Experts of a small language model.
Size: 8 layers, width 192.
Experts: 32 experts in each of 8 layers, 1 pick a token, a sigmoid router, a shared expert of 128 neurons.
Training: a variant of SOAP for the experts, 285M tokens, 4343 steps.
Below are experts of layer 4 (counted from 0) of a mixture-of-experts language model. Rows are named router (the router's row for the expert) and show model dimensions 96-191. Each number is 200 + 20 x the weight over its row's rms, rounded and kept within 0 to 999.
After each expert's rows: "raises" lists some tokens whose logits its average output raises strongly, later layers aside. This comes from a sample of Wikipedia text that the model never trained on.

# expert 20
router,181,202,215,237,256,153,231,173,191,195,204,197,208,228,193,194,202,227,188,154,223,177,241,195,184,189,200,208,208,191,184,216,205,198,214,178,198,193,190,192,230,203,228,205,179,223,200,190,200,172,210,213,192,186,181,220,190,203,208,195,195,199,192,211,201,172,179,189,190,160,200,187,180,197,204,198,189,217,208,216,204,215,205,177,145,170,209,178,205,195,213,222,167,252,209,180
raises: ".", "\n", " |", "-", "S", " U"

# expert 24
router,174,180,220,241,177,157,180,175,180,222,180,198,219,242,205,219,217,211,190,160,176,181,219,159,173,199,200,175,187,200,201,204,222,213,203,229,231,204,209,202,184,185,197,209,198,244,213,176,183,237,223,184,192,223,186,238,214,195,183,189,221,199,217,224,203,185,167,217,208,202,146,235,217,199,176,218,212,205,226,219,187,205,232,180,176,222,204,164,177,211,222,183,199,193,185,223
raises: " and", ".", ",", "in", "i", " ("

# expert 30
router,203,201,232,193,171,199,188,210,203,210,188,204,196,182,197,193,217,217,251,228,196,188,214,204,216,202,159,220,239,178,172,186,230,194,192,212,172,204,214,192,184,203,216,202,200,186,202,180,225,178,184,233,181,193,196,234,212,192,174,197,151,198,174,204,201,179,171,199,226,188,202,184,218,189,227,210,191,189,221,173,182,201,237,168,178,209,194,213,198,207,194,197,204,193,190,190
raises: "2", "1", "7", "3", "4", "8"

# expert 27
router,203,189,202,198,220,200,184,225,189,210,217,223,186,184,146,211,209,224,197,216,192,182,223,176,198,211,191,228,211,197,178,202,214,219,216,201,203,179,231,222,212,196,158,219,184,241,275,180,243,202,220,197,194,172,200,220,202,179,200,223,178,204,206,180,189,190,193,198,232,225,182,215,169,193,226,202,180,233,200,210,179,234,208,182,190,228,204,159,186,182,205,186,178,167,193,172
raises: " was", " is", " also", " met", " then", " left"

# expert 1
router,186,190,222,179,209,173,175,190,188,219,174,247,180,223,200,205,192,186,206,192,205,187,210,167,196,244,187,240,232,207,197,198,200,204,197,219,215,246,219,207,189,199,217,201,207,214,226,175,183,196,214,200,198,219,192,201,175,236,200,193,203,180,214,179,227,227,187,232,238,176,234,231,165,163,178,215,184,236,214,197,236,170,234,201,211,223,200,196,216,146,180,200,192,193,198,206
raises: "1", "0", "2", " with", "3", "8"

# expert 19
router,194,206,206,183,204,186,215,184,220,177,214,200,202,208,182,239,205,202,218,183,211,192,201,174,234,171,190,193,198,204,184,205,218,194,201,209,216,192,195,183,190,227,167,227,199,210,235,183,193,203,214,236,223,201,193,247,200,213,191,207,187,176,209,208,189,166,209,213,244,201,204,204,201,209,225,175,227,206,220,210,195,176,200,179,171,237,169,182,207,186,245,213,184,173,178,182
raises: " a", " made", " given", " the", " one", " part"

# expert 22
router,175,193,199,196,200,215,212,240,159,219,179,192,207,234,150,178,196,152,217,187,213,188,228,168,225,192,210,217,190,195,211,208,267,200,143,217,203,233,215,229,176,233,221,226,183,202,209,194,206,197,196,225,175,188,195,214,199,210,187,197,191,179,192,169,204,198,204,183,191,163,193,212,193,222,259,160,187,198,194,191,185,193,221,192,191,215,202,199,185,184,176,172,216,186,208,195
raises: " and", ",", " at", "-", " ", " ("

# expert 8
router,179,183,220,174,196,213,206,200,195,195,203,226,205,206,146,196,215,228,169,207,213,198,209,211,210,212,206,217,181,174,184,196,191,163,182,207,177,201,202,181,175,221,225,221,155,242,205,191,186,215,184,178,172,220,213,206,191,227,227,226,203,184,193,191,195,174,221,217,197,208,172,188,203,204,190,177,217,197,163,203,180,202,193,179,163,177,217,191,177,174,207,191,198,200,211,203
raises: "s", "in", "\n", ".", " U", ","

# expert 14
router,182,173,207,221,172,230,190,179,220,193,213,219,206,187,181,223,240,201,235,201,204,172,199,218,238,214,226,200,192,183,151,190,202,199,150,193,180,207,241,231,208,228,222,238,196,191,188,182,229,194,184,239,205,211,202,222,185,211,176,184,162,212,204,192,207,183,159,207,204,183,204,173,175,189,202,196,211,216,167,200,211,191,193,161,192,214,197,175,206,231,193,220,165,179,202,183
raises: "\n", ".", " and", "1", "-", " being"

# expert 23
router,185,196,171,229,196,219,195,212,200,211,186,209,174,213,198,225,177,170,172,201,186,218,183,199,229,221,201,203,207,184,195,210,238,208,173,209,219,203,216,225,223,195,210,237,208,193,213,189,200,201,202,210,174,197,205,215,155,205,160,191,192,185,176,215,221,221,200,212,218,186,191,205,203,190,193,191,186,243,200,241,195,198,222,177,227,216,223,173,174,192,181,197,214,181,225,175
raises: "\n", "===", "====", "|", "\"", "H"

# expert 29
router,191,187,223,198,201,157,201,197,219,207,180,229,207,200,210,192,192,237,197,192,175,187,225,188,262,234,197,215,199,226,202,236,216,219,183,217,221,176,186,225,169,222,194,237,167,212,204,202,202,184,175,229,195,221,201,213,201,224,170,204,179,181,183,180,219,215,195,226,212,207,183,224,170,210,227,197,180,215,226,196,185,198,185,199,211,237,167,189,177,173,194,178,201,208,224,159
raises: " ", " the", " a", " this", " both", " his"

# expert 11
router,207,172,209,194,190,154,198,209,192,204,201,234,246,207,197,218,214,214,230,221,197,208,242,166,226,172,194,195,173,186,211,180,193,196,207,215,183,220,201,204,220,209,219,213,169,214,239,211,192,202,203,197,240,197,215,236,213,197,177,231,168,188,195,213,193,181,229,213,222,185,187,270,223,216,201,208,228,216,211,182,179,172,214,184,204,231,188,185,204,184,223,220,201,203,221,191
raises: " However", " This", " It", " Following", " They", "\n"

# expert 5
router,177,154,215,228,163,168,176,233,168,227,158,234,180,185,180,193,204,223,219,181,225,203,233,195,218,208,164,201,182,168,185,211,222,211,190,213,224,222,225,213,221,196,193,208,173,227,248,177,199,194,209,209,222,197,162,198,212,188,190,179,193,168,185,215,221,209,210,204,224,193,200,219,192,209,225,190,198,213,199,242,213,236,225,179,236,185,174,212,190,193,209,180,182,231,201,215
raises: " and", ",", " of", "'", " in", " from"

# expert 4
router,210,199,212,235,158,161,204,207,183,205,217,221,205,202,160,190,194,219,180,202,192,196,204,226,220,242,165,206,208,207,165,226,211,193,198,189,206,215,219,187,211,189,192,208,205,212,232,203,226,217,185,171,221,197,167,196,187,218,145,203,180,164,189,179,211,195,177,230,234,196,184,203,197,175,157,217,164,186,211,193,204,172,194,140,199,180,184,220,193,175,183,199,193,217,253,213
raises: " ", " (", " A", "-", " Grand", " and"

# expert 21
router,177,188,218,249,201,185,227,193,212,196,197,225,192,190,172,201,212,248,213,191,174,195,201,163,249,169,187,221,205,221,230,193,221,195,182,240,194,178,235,215,234,190,216,178,201,216,200,155,187,237,213,219,219,181,205,208,225,190,184,181,163,216,194,164,218,190,216,184,223,198,160,221,208,203,205,207,208,232,236,170,162,205,188,184,180,192,166,183,197,178,204,234,203,182,209,201
raises: ",", "-", " or", "–", " and", "."

# expert 31
router,216,187,197,206,169,176,192,182,177,206,191,202,248,182,183,199,219,213,149,201,224,203,223,195,225,175,184,200,159,196,177,246,189,195,225,205,176,232,214,220,200,217,207,198,189,176,214,176,226,222,213,196,210,184,208,203,214,197,159,207,160,192,196,176,177,208,218,194,196,224,186,211,186,207,192,213,228,204,198,191,192,228,208,187,172,206,212,185,207,202,219,226,192,185,194,210
raises: ",", " and", "-", ".", " in", " ("

# expert 16
router,154,198,200,193,188,170,191,201,223,197,188,216,191,192,165,196,222,233,209,209,223,207,220,204,230,197,209,207,249,199,196,182,214,205,183,212,183,199,215,244,195,193,187,203,185,212,229,158,182,178,236,205,236,205,194,220,216,208,175,216,207,173,207,199,206,177,169,199,217,202,218,204,175,180,209,179,221,208,201,202,213,216,213,215,192,201,193,188,156,175,203,187,172,216,210,205
raises: ",", " in", " and"

# expert 6
router,197,173,221,193,219,208,163,206,212,192,199,190,187,209,212,228,243,213,169,237,215,191,193,198,217,200,182,205,202,192,195,212,219,186,207,205,207,191,214,195,205,202,189,212,200,212,232,196,210,174,226,217,196,173,197,181,184,191,177,214,178,206,218,221,191,207,163,197,223,205,174,222,197,206,202,163,245,214,210,238,217,220,215,170,199,208,204,188,187,119,202,215,194,203,186,206
raises: "===", ")===", "====", "-"

# expert 17
router,188,193,253,192,209,156,206,163,191,222,193,182,201,207,168,173,217,231,240,214,191,190,217,192,221,201,189,206,214,209,180,210,194,229,219,213,186,174,229,201,187,219,208,212,188,204,198,181,178,205,213,187,223,208,195,214,183,175,195,195,218,201,177,187,221,162,202,191,225,183,199,212,197,188,213,195,180,209,214,186,204,207,199,183,193,212,185,195,178,213,211,221,213,201,214,213
raises: " the", " ", " as", " a", " though", " while"

# expert 2
router,187,195,214,215,186,203,149,194,231,205,194,243,221,218,198,173,196,222,222,168,232,231,228,185,196,200,169,194,209,209,223,196,209,168,191,220,220,202,211,221,213,187,202,188,207,220,227,178,154,207,187,208,224,179,192,190,204,194,207,207,218,197,189,242,205,171,194,238,235,210,137,200,193,186,190,191,217,205,236,191,187,172,180,186,184,176,208,193,169,172,190,218,189,181,229,202
raises: " of", " in", " and", " (", ";", "."

# expert 18
router,196,182,221,200,244,171,191,193,198,207,187,213,218,192,196,187,218,226,211,223,200,202,220,186,246,195,185,193,191,216,190,215,214,225,209,196,143,192,203,192,188,226,202,244,188,197,248,184,167,204,202,197,226,178,186,195,229,237,182,175,201,174,209,183,209,175,235,202,190,209,190,188,194,163,199,190,169,203,197,181,185,208,211,148,214,167,165,186,201,190,176,217,180,198,197,196
raises: " in", " and", " as", " at", ".", ","

# expert 13
router,218,216,185,229,161,224,189,224,197,219,146,188,217,180,150,251,211,220,200,208,199,211,227,199,181,202,180,226,196,208,188,211,190,191,209,193,223,186,214,207,198,219,239,207,176,203,224,193,189,238,219,205,211,201,216,205,184,190,183,185,195,157,197,225,173,177,197,219,191,208,175,211,199,210,241,199,193,213,201,200,171,187,193,207,191,212,182,185,178,200,219,189,199,197,250,174
raises: ",", ".", " from", " the", " a", "-"

# expert 0
router,153,193,221,209,214,171,191,211,198,196,163,214,204,203,200,177,226,193,186,220,214,202,200,194,213,224,200,225,213,164,200,180,208,212,192,195,208,214,219,202,184,210,208,205,188,198,230,146,168,224,191,200,209,207,139,177,205,202,185,203,165,200,199,164,202,176,216,213,221,209,190,215,193,226,197,187,193,205,188,196,196,197,186,196,225,210,147,184,164,212,218,211,184,189,205,206
raises: " and", " ", ",", " part", " in"

# expert 25
router,215,185,195,201,209,128,164,205,193,238,174,187,203,205,197,182,188,221,211,177,203,216,202,224,179,242,203,201,165,160,197,207,209,202,217,186,192,207,218,210,194,208,202,219,220,245,207,212,175,236,206,195,224,200,216,203,173,209,218,164,192,180,214,234,192,212,172,228,218,163,198,237,210,143,196,204,209,220,213,198,170,189,240,178,183,225,184,185,172,200,228,210,180,184,211,167
raises: " ", " M", ",", " P", " |", "-"